config = dict(
    num_hidden_layers=12,
    experts_per_token=4,
    d_shared_expert=0,
    moe_layers=[1, 3, 5, 7, 9, 11],
    routed_scale=1.0,
    norm_place='peri',
    parallel_block=False,
    init_std_o=0.0572,
    optimizer='soap_variant',
    lr_mult_o=1.25,
    decay_shape='linear',
    max_seq_len=1024,
    doc_mask=True,
    max_steps=3526,
)
Below are experts of layer 7 (counted from 0) of a mixture-of-experts language model. Rows are named router (the router's row for the expert), down (a neuron's output weights, with its number) and show model dimensions 0-127. Each number is 128 + 24 x the weight over its row's rms, rounded and kept within 0 to 255. Numbers have three digits each.
After each expert's rows: a language model's description of what the expert responds to. This comes from a sample of Wikipedia text that the model never trained on.

# expert 12
router:104125107105150127139114132127134160158132145062121154143106137084136126163139081148112145088177127093131123152128128137130131128149140152192126131117151135139136135202062104124134083152124176146128139122134119114099116116144148102124155135167158141142142137144135182110156124112135168121089139093135157127142113134143148114109132130114160140119145134129133183107151149121138119067118
down0:182101103168109143101111161136158138139161138097131122126086143176135108087124125124126108115102118128128065132134117123138108133135123092132165144117106118112131127151090134148169108091104113111135107126135063106161120121135073113158137120165182148159139147113168111181102156133128143117146111160142130105167120112145176096090116115119110116132159093149154130126121103140133115111135
down1:142091112136155140152122159173119085155161097118130169115161142101099133088122104102159120104121167113144107144140120112091121139150122126157107143144092101116168086178131146110116107136073172120138098135158135131150118157143121145140138148115142127088112168109169147148145133153133097133117112133111137154142133085150067102140087149134154128151153123144135175145119168108105116110136
Spaces before numbers. Bare space tokens and currency or plus signs, usually before digits in dates, table cells and timeline lists, e.g. 19 October.

# expert 54
router:116114115113154113129130109105159134166169135120165164134117101110121184135187082163109147067115143153116145127130136132109126080146144121123149105098120106166132101152138112114123102144131157151149121141147153142110155122127133098093142152162122139118189126117138112148137124122161140083111129072133178107143149138143148135146140150140174159113078083102129137107153155118142125130151
down0:108145121162107170147124067135152124124122133104113135108148129104122128167082129093141109124136106147159129162130109120114144125113147104075137101135102104156115158115141126187152130094155106148092132149099133140098093131131113123109121103103109107135087110124118129106135114101110137114132163137115155134119149132153038127116119175139107196102136154136161123131110132113104120078159
down1:096133112151083140114136131150116142116149122158099156150063118138124142131149131136140131125148152142154147179159111084110116105087149087109143143123117150147136114098187156151112110117093132113127119139152139094114085145107111098138158152123142105160171130115095141091108134124126149128112149102166120178131125084109070123139156139133138144093133152138155101188159123145095124117138
Past participles, main verbs. Past participles and main verbs after was, to or a subject, like used, made, played, educated, involved, managed.

# expert 17
router:128093126124158130162153155067107131133141124113123158114122092128148134162114096145111130129153200125157124118132140117122155097126110143125126121143172136161134163154114098100108113159128158109088143097163154111082156137103101124110128125160118113135129063146148136171139161130166182116121146115129157100136129111161156127164136151136135154117085094118128133085168125111113117124162
down0:120119119156124135126115113083103136123143101110128119172113103131126105156127100133098138116131101127118210141138153161111131075057099114090128118127114126093156088131149114112143101120104165149112095155171172101101107080122158141102115125098122124132138102125121138164157144109165101111112125108102158133135155098102123153163144138117135145155110125121111097094153129125134123179149
down1:092078132138096154108128140157154179116159166090153159103184118134163121086096158133146139125134128141100102157121150164132112085154125109149121139150122116136094130104174128108145112110132108125103130122090127147131087116136109148106142153146159080150120151169150157102132144119125175094116088135127161105098125136145154098092152095150148112129081113134146121142097108114155123142138
Song and title words. Words inside quoted song, album, book or film titles, often pronouns and capitalized starts, such as You, My, Love, Man, There.

# expert 47
router:114080075094111105141109146093140128142116160091113131101104153070095161114147097123121125152167134092125110113142147130087150086092132111183137114087136121152128088149103121126140119147111147125140137100101165092127132100113126133117132137145140124149158165165116113125149125082157145121097121109120133121126126130168154127136148136143165101134101106039140142112146151111129144106121
down0:110126155132078123099129175135137090075148112121106142120127099153107137103158159107142116140108137153108120143100129108147145095098095103143114133082064127134096114164143152151122141130167116150132147126114103094111090129159121093108142081101081108139178156134127117135124104161088124141123144105117089122119139120124137152155090129160113116130129103086119131103132146100071137094116
down1:155111154110120147112088112093104141155104160101099070120111113080140093127087110175126171180119113130120109128127158132149171140134120128138101126094103150075113117132114120135105187148115144176112139144120083115093110099149098123121142120124153134117125104149153087128119144144106103116167120067142107109138118107106105140143101098134165093147139141135115123098131145142134112158138
Nationality and role nouns. Nouns following adjectives in descriptive phrases, such as American politician, football team, video game, former U.S., Pan American Games.

# expert 3
router:085083106123178109179131122107153133131151150102121127151119107120144129128135107137103105144147132120103135094140160102100157118173167131159113079130111140127113093137123104105141099134100135101123128099105152149106172120128124122091147114147158156145133151145158089124175144120148141083128128078171149113135170149130167163134118119118131155097096113085086118092156134155141117097109
down0:083087080125142107118123131153111138101132149131108099108114109149138096130124118147158116118093105114161145118163095165138126129161166084157137113137139128137127127162131121099121157133119115146104151132164145129129142157144129147166124144133156130156117127085130193166059168169169144151121132152149120116126133098128146076132135124073144097141090136144102141178124130142168137124140
down1:128084121138134097156112138114147100168128140086081102101107150156113150153111118167142124150166125109093121072161167131127140102084102150140136151139134152103144121140082120103115163100135165152123111152100155112130119104115109123140139135138139142133130136078151125133102192171151106103142126119116078139173110093124156149092100124133165117125109138145104162114120099154120151104136
Adjective suffixes, conjunctions. Adjective-forming suffixes ending a word, such as ical, etic, istic, ible, plus the conjunctions and and or in lists.

# expert 8
router:115115125136149103157148136126124143123141131108106145145118112128132109090167118134096101112115175099109136101117123107138131081159148125142134123143131175136118124138112098121141105165106135167115130142132132093106164114120132150115177115131143171133161103159124095086143150104126129063127118109159178126136157155122201153150133141161165142115074157104118150083129154116179131098133
down0:124146152069142122112140154101112159147112157191103128124171098151124124127101153149144133146115155107141121137113134104148164144127158110133106125114173151170122138179128084128099128125144089087109122084118122148109158127134095105137108106130121095096141153137132125098154126089088130154107113126126106129157171158098177094169145133130093117143128093126117175103109108114092141132124
down1:150148143170075148124105154154118103125131097103136134146113140120093152098154120115110135127112118095120190141135141148079122150142136107126116134134128152106145108110138105114171174151107157119144133101142130128187139126102163152157129140145132110185185133139122107126126113092145155118136096152127120140160144145133149127090151080122163142106163128142097072085135137122170089128132
Word-final suffixes. Suffix pieces ending a word, such as -man, -ing, -ion(s), -ville, -ful, -ness, often before commas or periods.

# expert 56
router:130146082142171137152106090113116138122140150072149116126130129113130125155136108133055128160144165110093126129150148132141155141126149132128116110118131173105110121141110103178146112151105146135103157130138172138106143115140113080108155114169119167124166094127153123140151138121128174079120108121141134132131105170140155133135138117122143166102086092110131150074161166103123115084114
down0:069161138130108136133138112157156113155100162164103090112131134128159172125121175096105148081161162112125132114146081152138190140125134126140189181159142143151152160121121097108169126090110157148160129131145087107155125124128161144106087154109128129140133145117145087117136134137096137156150117121128110115107103134152135114162109146120169125113136137098127154142108159125115100124132
down1:149096117138170121165150148147166114101158122093140128137069131110104098104149131068113134110153114167118123151081131128124118137150119100123124096138113120186108139144123084130142118117107106094104128139145108168108129121112152147159134109109132142114191140153117101165151129105176118105109152136166136120104112126189157116167106126131121115100112148124113087084142144146123127094111
Prepositions and determiners. Of after nouns like number or amount, and the or these after prepositions, as in number of seats, at the University.

# expert 59
router:121116129091184108142128144100136184146146132096117124112137136135147120105146107127074124119104204132105141117117158118055153100114128173154136083126117148141118099160129109148141138148133135156128167128121143100121108105133150147088152107170097141097157121113126133108172104125131140095114149120119140146114126126129194145115116128157139153135116122136136161119141186120107168102115
down5:130143110110094143134134165161130171139113148106149114177142129146136143057113115114084115128136146122129128080130132163127123158131121129110135122132153103145141132182139132112150155116188132140094121094154112116137179137148134143060101123164127144132156134118147136165133123137128137152103162115141115134089101102182098113093099130139141168079106109150131136099110121170120106101129
down6:140128145148131080127120150109078139142173099073134106118082115130138155108155115152131133137136139135094141146180126090142127154131104121133164149151109097140140131122167135143147137140101126137141117122140125130173097114151133126200117127093155090111157099057116156160134127170168171110177106117156108130149106105130114117121147106125089141135150094127163125155137132120144136146118
Digits in stats tables. Single digits in scores, records, ranges and table cells, such as 68–72, 43–52, 4 and 6 weeks, and "present".

# expert 25
router:100099082139130127113157170100110169145158153101105142098149083112138146147173113147139120121150133110104128153135182132106144091129173139144141096130119138185145109130095115136115126164139118112071117120144154128105138148177141136150161144168123141118135142144165134123162143115148134134127136090139139097156091114144128128131137166125165118114108101091157178096154159107125085102133
down0:137157111098153148142145111158159115118153138150130128117119156154121164181100160116148131113130135130134118117091152147144102151145123154086120111099099104144087142108188140160163134164147117175201122144100115124169118095148154116099117146115124140139149162122125122164130078127125162108102130136104100120132168137128122111147165121110088127153193122138136108129134109161127128092114
down1:135137158165152130147116140132100161103168136097161128146084093131105130128108111109121136089138131166107141094167106140113112123130089140219127131135104120091093125137138121121134114129126179099148157143163128117133136102110149125126145122152148143121188130127116099127115112110139178113153130136118138118132155112154125094135114112115148162119075126181160076124131182130150152140144
Capitalized name starts. Capital letters or first syllables opening proper names in lists, tables and credits, such as K, Gu, Sch, Mc.

# expert 2
router:115119133102142167094140157119126165140162159114120157114123154128141127153159104163128144117145163060113127130144152093112161103138142105155119111124157166168141119129118097160109114147119145130068202137138151122142111093167140143121136134150124166142142142135130167178160119077136134130121126117143139114112105138154185133128137099151168121120116155118155124098126161139071126124134
down0:108153146108146076126135108173143131186144105134116138145136130188113096115127111124113101121121118181162128179134127103129110115135110125135119126118129106112126112145118097101102134118139129141170113084138089096103100103112151143134122096122100139101105144147121134117127135133140095147119163145146064150145125193150110073146160163107143150127120114111126099109130094094118168144179
down1:126157124121137144124162126108104166116151111124122109071106123123158146147145131110142144095151152099109054121125128156124105127164088122103099150166141115127109138117161096109103116125159158183116113118159174088164122116142105123119153140138132149124128126175117109110097122117152190106134127101149147165117107146104149176117090137113140124140084123145188133136104137129098115126101
Name-internal word pieces. Middle and end pieces inside proper names of people, places and firms, e.g. Old|s|mobile, My|ers, Wh|igs, Nyíregyhá|za.

# expert 61
router:089082108094133118118130139060118153157137153103095145118112092078129159120160115142105113145144180122137099123115149129094162114141154127132090100119164148173101115153107134139120139158153109149143151126118132143140126126134118093095123139177142139132147121191115087138165111134148143110113127115148140087151117121141144120134160129133132129122084110088120172101176129102100114085145
down0:131161144114118109157149136109102117160179120180167139110128120172113098141132155119092148156105131123075117106102143107180101105071143121107159105114141140151147117112135105133085118133106137133142129148177145140106078148141129106159130104104111117095142144082163155132136137122128144109122128127117146059098083123126146152127129155079162140116157138128119128088141129127139106159129
down1:116140161145107139117118100143094175084163134119142144149155091164089123108133100167172118146102137159153115075091120145148150164083105128109149118138094117144117110116167122146111162087103082137175157118111109133093181138121186097136093094128136155133105094143128117146140130116132132138162108152120137099121136160116121120094121128125130106125108094114138126124152089148144126140158
Lowercase word onsets. Single lowercase letters or short consonant clusters starting a word after the, a, and, such as h-alt, r-ice, kn-ight.

# expert 43
router:112091089115124131124140176081163146123124172114103154114105096135100103136189111187127120139145151089130166130153168115095128113121142139131119114107158117149142097150103111124150151123148136129094146106115138128138144094126107139132110146158139144137143129138152117155173122112189129126100115122149143101140122105150174152135154164135136129088090096104166178091146118110118132081121
down0:100121113109132160159166088133111119136142166116082140095154160107108138092051154134155135123142110165144099151113109128122140136102134129120098139160135139115123150167115149101094108065152163125147115093115107139116118124087092127080103154136089153114150138148136158127090136120117175134111171099125124119161152162105121083126130131132120134110118123157140105113114137131118125092086
down1:101108145168123115141111128110123097136136164088155113089082124088112156105178146125107129114134123109110098108164115175111138144135158115152119154096144130129131096169124139162121105119080129122170108084118110093126144129154094098147128135166153118130143079099151123109130160107105163102139145112149123093130099116088124105115130161135178122120080102128155116130140101080130160116132
Word-initial prefixes. First pieces of longer words and name parts, often Latin prefixes, such as con, inter, trans, pre, priv, vict.

# expert 1
router:148099140132165152126131156129138163163160095131120188154125135158134131131140103164111115130159177141140108137146115119078177101118123112157164138149159174134109089122056113137127118144121134108091160132141133145076123125185142120123138135156101158153138132151134155125169139129140137128102097094112136102137118136154165166130157112138170124131068141119153142109143131113128124145117
down0:120113098172122134156142119102115124122120141095120144177136108119129134127165102162119118126111148157121143139139132142134153093120163135144156143121076136123134092102121139130114130126126164105074125134141102144141054131145117140112160162165123146175123128131158129091138162164145134150157100127102198116099133175163113133085144084143143150161150150131100121085120111145137095093133
down1:125160142101125141137145153171128109127135111120139125159165143156097135130153142136140135110146091157151126130112109116086125094160150099125120099132136208153122114133078152137130112116123136108123111111142150179095179082161113131126091120134117127093116098125122118105119131142169058131142150112128079117108100124086095134164126113145104184136098125117110166130113101126149142148122
Non-Latin script bytes. Byte pieces and short syllables inside Thai, Chinese, Japanese, Greek and romanized Asian or African names, such as ผู้, 海军, Mi-jeong.

# expert 38
router:118106106080145151156129163114087123169120114144102134134125122058114116134139102101081171145100162134091166094121132144138138123115215116132142102152120122139145089112092108109113126130177161124082127189129158127108131109134124112116140099157112120128134116113142117125153116098139156116086127101125136133115128145098146123128087107091149142111108138106133164121153144137126090101124
down0:146100145131127133133136137130118110102138146140132147135139139121131151092146117098138137069153128073124098142096158091133170140098104168150150150159124100169171110164139147127095112117107141154108083120146160125172142154177178116129150142145139153143144141134138117137133102166148127118152095126119134078111081150107123157141113162143152172145186119122086110129111135119128113141170
down1:150164149129099157095115148120131132148133088117160134121103122133095175158106091110126136092103137091171095141126117143102150101093120133079135113102162106146158150136158144149122147116118112108192117165126161128102116151121119102079125094147124144119132103106135096107139089151121118126133101131149116144084118083140128179171143115113131128092148127154100082122157129141149142105087
Census and statistics text. Tokens in demographic and statistical passages: percent signs, spaces between figures, median income phrasing, and units like sq mi or degrees.

# expert 28
router:128110099095143112167163151098144145139149134090130149095117133133113119130137096145132144166106110116113132080123173131121160114147130119174146131121172130162102102212086115140132114133092149128075141138148145147146130118124099141148147111172116143121168131168105135111155138114138130118113161138119120154119147156155134155158155110116101157127082121142124165120137145124135113051107
down0:133090147127121129097117147102118072150132127162146101154101136123126145097166113106161138055148146120137124118134133166111060167114101146129127155108105099143133156141129107150155117167116144176155132142154145121142161123101127143111146111137135110169146093092141116131182085123119114161164111133181108124158132135108113161128150128128130127115163088121093134090118101140159136124113
down1:126159137097121097126129150166118132112128174131103127060133099148143122120098112110112128123144134119085128112157120150129165089114157154136111127169113131128166178096132138140129105133159120121125120119100123101103151100121162115111142079089142117126142154164140141112166137137098123146118098159125161101112129129124164122132146147144115142099206084137157119106162129182134163175124
Opening brackets and hyphens. Opening parentheses, quotation marks, dashes and hyphens inside compounds or starting list items, e.g. Azure-crowned, full-time, (70 km/h).

# expert 10
router:118130092129198119161127125120125119154160121135126132152103106112137159165127110145118156144108127102085126116091126111100128116151166131176136085173128130188146133128135112135130115164156134088110154126155159091138122133125158117121185122162139169149132147147166124119137110107160163112126149115164159091157158154146150137115140131140134167149108103098086130107174164152143115125133
down0:144131124119172119093136163143143119083143088079145130102132125137129132129103127182172103152104090108121130121136131134078136143121122146163159121144131073140114133138099111139176117123112167156142078138132141099159156142160119126152108152134142117173138090115167109135127164187099145170099105122111130106108135173124138133082116141102091100146140128135089137145152123134148155145130
down1:099116066165135095140108052110108127118137117142100109141128182068121108134096138140148149134114140091148148125145131112124066171125095167114115139167119124187133138113105143138142151116139102113127148105139154140112098172152120118117137139125130131150143143155110130101143117115110200162124163134106140121125124122118083126148138144137131137118095127133118117139118140168114082150094
Clause connectors. Conjunctions and clause openers after a comma or "and", such as but, including, while, however, they, than, both, some.

# expert 18
router:124136111133140111157105106110137126127140136106112136116125108116103183155144097160057146092164154128102107105145157078138150129148146128119119145108091131152092110140123119172123113174113140124095158148166163121121124081142148109096164102167124182114179106160128138111142120127165154136130134134100150108154103131157145142160161115145134146099106105120130109117157156098147124089154
down0:081157160165117102147133121135144170135105199131140116159130128118122115122155104120157105122151134134137111120136088114138172127125094142100161121111162123151133130147144138096099124122087174144146105107113176124102145112168111096148093176149120158147157137121137144119158152130128123138120179118133149109139109136101193104141111139125140130111127119080142118108096107198136148128159
down1:107115085170125124110091117132177154148142155093117122109156126121155135118121139093166145156137146113115125112110125111149113145104136129175118162118059156141115125081133134116167168123108113111097154112167147133128108105104157130126122080060148153156162120152095136128122119145158098133153127113117156100127127117128098131141093106084165159064112130146137113138142134128132141093132
Prepositions after content. Prepositions following a verb or noun phrase, such as in, of, to, on, with, during, mostly before the or a.

# expert 42
router:090093107116147129113121113098143130198121181140118134123080133108122143152165089202114129120156165130125132100130127148119109128151135130126128104120126096154148126138133092128109100143145095155100137110168134154104141131096127104110153124170122163126179106172162127116148088128156137137081101103155131141151146154133145124124130092125139145140096100094126176104161129114128140110164
down0:161090138135122108103131123152133163148144177130101126122151128170110163103115142170120081100152150118119116154119065158098111150122135105126115100155147087149168114131145130138091117133134133175146166110109151122115149136101123127108135158133136110103118125180106147179089158142111119130116108133143106182121076114115162105109151142154134147121084143115151100146129115158132101089153
down1:134084125154105104138148152171141145102086136110128132088186124151130121127131146128157104177104148104165155113108142120194151159112095151145112139106138130170144119157159120122148139125161130112131144111136147122170114126152147116157156150123126150112128141162129193100124142089128132079116207119126120112139130165146117091123098142115134188116107128110126120118145115126127128116110
Auxiliaries and copulas. Forms of be and have plus not, e.g. was, is, has been, and occasional verb stems right after a subject.

# expert 51
router:097106066141177144135152149122111182121174132122091162131118085079159137144166099140121143150125153100147126159131144113113139094121143120142120097153167149186146090144107115130125104181132131130097133136147142120093145153140129123129147129153113153103143106151145166114124118108159120111116127108149165110140112163119164144136158148147163138130090112090134135113142162105122088097160
down0:171153154129131165129147116205136142139178155175151130142142115132134087109118123143102146114077133145102113111149108165147136130123128141083157122119102125123119111118130104138152178123116157125143136107082133104112141138131153156148112159122133119118112113093118159086098150177154129095129138149076104124112172109123163133094136099129146133170177117144124125165101144142162140143143
down1:138104168077163133092143165188119127097135135157120155138125173131114151103096123104163100149097131147149128106127111152161105125116113150167162170122124152177129140132138104118104135176163108118165121135102120148166120146120095149123170150143134124160118165146105106126115091112119154157118142076151117129110139132137178130117123133164159130138104136120099169111135134120117105103081
Name and sentence starts. First names and capitalized first pieces after a full stop, comma or pipe, such as He, Richard, Mike, Ben, Sim.

# expert 14
router:114116094112162134159106145121118164124139135086091149108077156093128123150133104157100139124115124117127125113119162113107136104135132094140128100148176179111157071152088089118152092126141114096087136118126146139088110098108127126089145100169125170127159105161127172122170125108145129123119128137169132105138125161164125147135133104115136169125113133139142125128118147101119099066160
down0:120128124161130127157119150113134072087087135129112146099136145149131102126111160111140130130113134130137110175138111101098117119107135139152102161059131118139133136160133143161088111137159103089126085165086144121126155165124133103102129159133121118126155125152148087105175137135126169140121101157134107128084113136150185084096123090150100137106135156152115099141083137129096106129102
down1:131115126151156146133123153159112136132122113133137139146175089118139132123123105116111153088147116158099133162120145173117093151058136112126151124104160150122119139128143120112130139090177139126111167146117094114166158101141134084089078134131127119093115144162140126134151119094130126134141127123153128176098148152099087066129114172126129127101175141145144147139158112112135104079169
Line-start markup. First token of a new line in lists, tables and headings: bullet dashes, table pipes, == heading marks, and infobox labels like Binomial.

# expert 9
router:094127112121148117146109191102127160156151157100089177090105091154134156119160111144114180125121130115151122131141153080103147124150138144140126156150130136126147137140097085125125111116154130113138153145198108080105159104135093157078176135152140131127133124112117142123158117072129132112131133110136129126136127116159157123157128082146149145106120134078094151103142130142100115115142
down0:152075111127170129133160128116115143160155133130150158082119146125127109149109113152114130147129175135109112127126122116183139134111116120112156156122098094116098113159137071129094086119111130136113163125128145130111077145130120118104165114152127103121198140157127124127105122148133115121084116081088106132131152127163123115074111133143104109095093136090116111157111077111111093141147
down1:104135147083128107102139146075162116172115173144160127127168140107129160097118163126152135136125167143126102142152120139124174155163148119117107121143119111130143112117112148104105162110136107121123115117156126157133156130121066076103131106152095088111139170140133162083108108137101152099105135145169106110146182146094116101145166134140123121088154127136130150101130110141101145145095
Mid-word consonant pieces. Short consonant-cluster pieces inside rare names and technical words, right after a capital initial, such as th, ag, amb, enth.

# expert 40
router:104121090131154112094105183120124132153132149114114136142143149137071165134192107145093161106122151081097121083156148077127140108185130101143134117145137149120132112140102116112131116107104124100111124097109137084110142098108098139089144101143145167117125118167135149107177112109123123112134131120148148107126136105148169142143119122120166141068128141108097132077130134129104148116139
down0:104102146133154092114122109111106151164155172154152176167155135154145134125129110125113149128097147160112089139132123154104131116127176160134145101136123126086123101115161171121136097109132090108141081114100134161094121130145132067083114155123073116122155148136144174126122139094134158140161124155128155135144149168130095065103134149117112143136127108155129129109111121116110160122148
down1:158091137121109072116155147132103169156082158152078118121165121139106106137168113142146132160125104143099135125129118087088124132106099133115145121131129117144156139108107132144105168114126131110126144089158136113102125107147108099163089158120167164096095072091106087118097156164130096123172143145137138108096151110128138151167116151144141120181135127135123151148126146128111148159124
Word-internal syllables. Short inner syllables of uncommon or foreign words and names, e.g. spor-ad-ic, aparthe-id, Jur-ass-ic, Pur-ana, Taekw-ond-o.

# expert 29
router:139103129049162103130109146094085147135115151119115144133139148145104140144175111143083126115171152102096147145135149112135140104187174131158096142126132152127116145139123093136104101168127098145137129121128110087116097109106123119132131111135111143149143126154107121124159142097124126100146129143163145097124144128128187141133122118158173167086115147105103158081157131114104149084153
down0:130154105185154114101122151142154153140114101101146147103109145094132115137142111143141142073095150133113141080130128138147154141136112136135119121153132151073122101113127145141118144160109129081118138131135113098191092131130151136135146131144127131113169127117139119138118098128100141164196120155154168100139114154137151203099118085093149099128099162158141108119109118134126145151093
down1:104115135114146138142099131090111108105178106130095092167120163146120106122095121168100125165138145172122116124124096111128159114158174141165121109092116140109160124146127087116132168127125126192133085156120171152133132135117149111104133123089131123088127106130142146134126121122137106123140080113137077095118167140104147108141095119144118088114122144096078149129133110157078113150113
Mid-word syllables. Inner syllable pieces of split, often Latinate or technical words, such as arch-de-acon, rad-ii, asym-met-ric, adv-iser.

# expert 22
router:121137103085108112138134138128111135148113117128119152124144106108140152122169096141052156108118133134100120091163107146129171129157191107155110113160134136146149085157111103134093129104127149134118142159149145153137108110141175127124185085165099148134184125145152105130152116123170161141068144122125119116143095119096149139117142104131139122079131119134115152129139137122151094100110
down0:096153104106106160111119144135114140150101128141105141135106160095114109090114154133167149153131118130135110166047102076135135123145099127147098118106161119111111140132158121167102131108149115109129126103098148151102125151132125072160178090106101155094150092080138161108141121136103106126130163132099137121095107096147159120152129114159148136103129123112120145093115109117135128181106
down1:106107134131157095110110098153116128105124102098168110120114183115108101155117203141137113165130149114144179136126145109093104128095141109114111144083098114121124134155138129108135140136140109127139116115066105123082122107139079150104161144174145122135117152101171151132111126097112096136095143116113132137149108106134131128188123158093143091148136150144124149133165112112092095145136
Coordinates and location prepositions. Degree and minute marks and digits in map coordinates, km in parentheses, and location words like in, of, at, near, located.

# expert 60
router:108107126118146149109135176110152160174154119121118127111121134091119122146134062128070147143099184117118116132160176078108130104114141128187114112123141151126145125182118112141123148139107133126127119139125143121101144121141151145123156106156122153136159124140135172128154093128172170106093111144132138094140119124163146138131170115146126141130104126120170169118153173119122122069154
down5:118125123139154128163107085126082132121128136086111153115151123127128129082134172113150097141103120113171077093149094124137139157142088120119081097130132134161128093141161160129102122132116120138140143087141122119087129081079124083134132128138117173135129130097137129127127127104109150128160129103136142122137176114148121098112083079096101120156143150167115159185132106142133140132090
down6:160119086147177115142168148155142176131148150127108156113094131123156133176145134118128155098145151194128100118130161122109105087144123156104126115108157130182134152131119124125155092136105157114154129155133151084126123140093133102097122105189131114137111118151161121098154104123141145118141092108139152122153105133080184143104119147112123107139091100121144094165135154135138123143120
Digits of years. Inner digits of years after the first digit, especially 20 or 19 in dates like In March 2025, plus month names and born.

# expert 6
router:103120103109142109154156107123143175128160113110133161124089115128115147167125075145139143122145171091152175129124151099131158115162118140172120096169129135178159144123116118125150139174151153129110112161142118100133144114125129121083165124155118136174128171148111118114152131120158172107142142083114133131165140158152151160137135128134160186136087110107134121102158142150129094119152
down5:118122114044154129157152173131125120144121163093138135154140105110167146141108170117118134117131099171080139121130112100126130129074124124156133121087146145103154137147153130125113159137115139160146099124140126120080128102099114147122169110172115124112143107143076134116140152158154117127115116102161135150103128130103169156135130090175101122170151156119138171131092100133150149136142
down6:148123111153132129155134137131148133178152109142147134167112138115138131140149049095123114140128135136130152157137144111137136157103116098127169106150153080191147149126161128145165127115127075125142126105148151118096113102121124150130160110080153120106141108129117145127100110131105103110106122152118144136159113119075117157140176180106157103144115180101137109131113158162145172098127
Clause-ending punctuation, conjunctions. Commas, periods, closing parentheses and quote-punctuation combos, plus clause links like that, and, but, because, said.

# expert 5
router:143110070121128138107100147123127166124121185060136149126094131106120121137107126149102128115126170113098135081125120114052168108096127155131124104140160129144111139171105112133135119154168171129147136110166125066121099148137121149133167139163128142097149096137120113113121118101161120098095097108137160126128135127129160131130143120142135154156101130074148150106139127114125134090129
down0:130133075124151135150151115179136147097110119114106114145155094128116132137107126131121154118132130112136160131123129114112135099166105148124099130094132137119083125152124141096122108072098098153083131093089111095113160093134095120179115113148139129191165105143156160147087170168111131140098152142144132129151117081111098125151123120157110151118133111151163124165109155178136108139136
down1:136111132130103147165120150126146139122149138151159161126185172100119193137115127121140136140130137108144136106089143139155123100180128164108119150158122156121149124153150132114107146115120111075174178095112131109161164151135134139096156110115111153165113119104107106126107113133153127139147167125164089115146119150130128111073165106132148117108084112113129099160163111104092156096122
Ordinals and count words. Number words and ordinals after articles, mostly in sports season and competition text, such as first, two, third, final, round.

# expert 63
router:109110114082138147148131132119122154173149119095130149135133111112110116120145108160117138104182135098112129116139112118115140115161127134225130130117107109106137123176057114148123090139109192147129118125147138096112113113138127114109139121172172162127125129130167124127135116098148142118080123130123172121162122114130136130126119114110156144114142128111138196116130142123104128062125
down0:154096139120155152150098143136098184133177127149160128142180103120120164135095146131096101114147129156098133125138153149158123147155147115151116134189123156108189114116120142074165124140158152119109158128113120135160124090104098128116150124143092150104094132107108123141159099121127125145140150137157133174137090146135150136116126109151099172132080140114138170133134118128131180113120
down1:105156155118096172139125114135148108103116154123119125134138134117155159133124124163107121118141105089147127150115113132132094136117118137137112126111151108162133130081156136098078137107144164145117094100146089134130144186138095100112119157148089097157146164163144096149140110112164074159115129107162092095121123117118100102111149147123076114207128104114116161131108101138118156112113
Space before numbers. Bare space tokens before numbers in tables, dates and results, such as before 2016 or 0, plus the pound sign and dashes.

# expert 35
router:114100051121175115128108145114134121138154168100146169114101122091126134132142059121127139138119134128127117101129145134103141114131143122147174078129168157153136142143123102130132119179133168112163138144141157108126115121108147111159138134137136137155170102167136115120164144115158157097133112121122162151127129126158156142129195119147177142149093114095126140106185142104125135119125
down0:135160121103116135131097114141168143129130116179179119144146100108159118149123177140129159081142115142138134137123141071106115158125189130108152115106158117153129193124134135147171114115156103111155093156152105144139117154128127145126080140085108104101105116139126131111128118137112100118082127148115153128168106161118111174129103189143145180151125127140127118136164125132110118124138
down1:156124175112108118100182185108100097131191140105150123136127113076134147118127143133117104140155133120101128107157147161128122129104117148108126125140105081130125141127148083110141112143147114118157114148134110098146141143087139143149189136103109094137139180096113152132107125146142153176137120125134085102141125169126147138122134114089138096125116166185138124101100112131114181119129
Common nouns after possessives. Everyday nouns after his, her, the or a in prose, such as father, life, death, name, work, film, students.

# expert 23
router:116112108117120104155100107110129155138150124075117129076140130107113153178147114160102144115149128112092128117154137096105166111109176098149130143088117135140142081135126120139156127161116128152106112087106161108109144086141099110107138127173138134108152134150143159142162111084146134114082150123094126092147095129157154117163152149137167130101127108088186114111144170115122128116139
down0:129108100092148097099146121139127074150115108108160156153158127117151114106056141112123111089146119093129100151107132106168078101125150147140146085141094133094096110102114136121119141104162140163146148096144128113154143130129150099121098146142126090147113131148131118124137119114178113118135116130117108158131155161165110135095076116178119145155105124124072172144114112142143121129102
down1:147089117145125130134138111141128095152103149142140134140114168130118119167154171150181139171089137094113122153166131075103144090148120115148136151142104093145120178152165075124153107117088097134143149119075151132133115109117107140110139120124125135113119143080090120127172131107106141173147123117153108134143110141140135158138098131137158099122134112109111073135116108143191146121147
Biographical prepositions. Prepositions and role verbs in career biographies, such as Chief of, appointed, loaned to, joined, by, plus colons in infobox fields.

# expert 58
router:141096114113121106168132156081157166121137147096138147142110105101124122121144084166138169121136168122126123102120128107144149058122145121150145102122155126123142126140098103121144107181085159119144132120122142079112144130159128124110136144153135149180149119155123186122135113098189123132091138103117129122110125142137145137148122163121146136124093103059157146097160154127146143103150
down0:086152127099127132076146118139116148112119162198144141137145106102153147107151127103168109113125087127149119110133085102113114183135123125136107169121100118147106108156087099124145087134150127099122131135107106122148103139104118141129133137123134099120110118129108067142160152100108128160102118163128160115148115144122109045171142120150099135146070140136124119161105140125127129097129
down1:143141130110146119143131157121122111117081140170155148136134147104126091154073143086164123126175157169127134157104139148109168157173147104110124088157135161121121127134139140139137140166120057089162166109111131162111176114117148139137109118163105111097140124090139154133107112133082113101119100144127107112143097145097094125143115139106098145126149135128139160185122124104134129136122
Music and film table entries. Table cells and credits about songs, albums and films, such as vocals, bass, guitar, film, favorable, and record labels.

# expert 53
router:117106097112142124122082167093113130146148108122101156132119103083076119174120105140088122140132141096117117127153104106138138113131130148134110108130194159159131145174111129134114122146137112086131146157174164124129133118159088139144174127147135150129145171136126144139162159125155177106123115132149114122106124149153135127122149090157141173149109133094145153088154168159074113137121
down0:115137115129148152141095106111093163127133145153139158184157140119150158166138129113133144156150119110115096142094105089107094145137164130117123125114135129083122146127104139099102104119112130143086111117127113156148135083128088100105109145146147140120090120104083156107124117138117120112094151135070175117111135130115121091053112156178106162105091130123122139160142132114134115112180
down1:120192172118150162159154138113160111104139148133143141101148085109144120132117091153125131162104153094127112104119132089125107097146124122106094130128117079121116112090093122123093156118149094111157103141148177143114157119108187116133081117114170143135102136117078139125129133148159107141127115168115123081113113128133080143112123096095108159125127120141118155120117142118075139154146
Year digits and period words. Early digits of years, like 18-3-4 or 19-2-4, period words such as late, mid, August, and theology word pieces.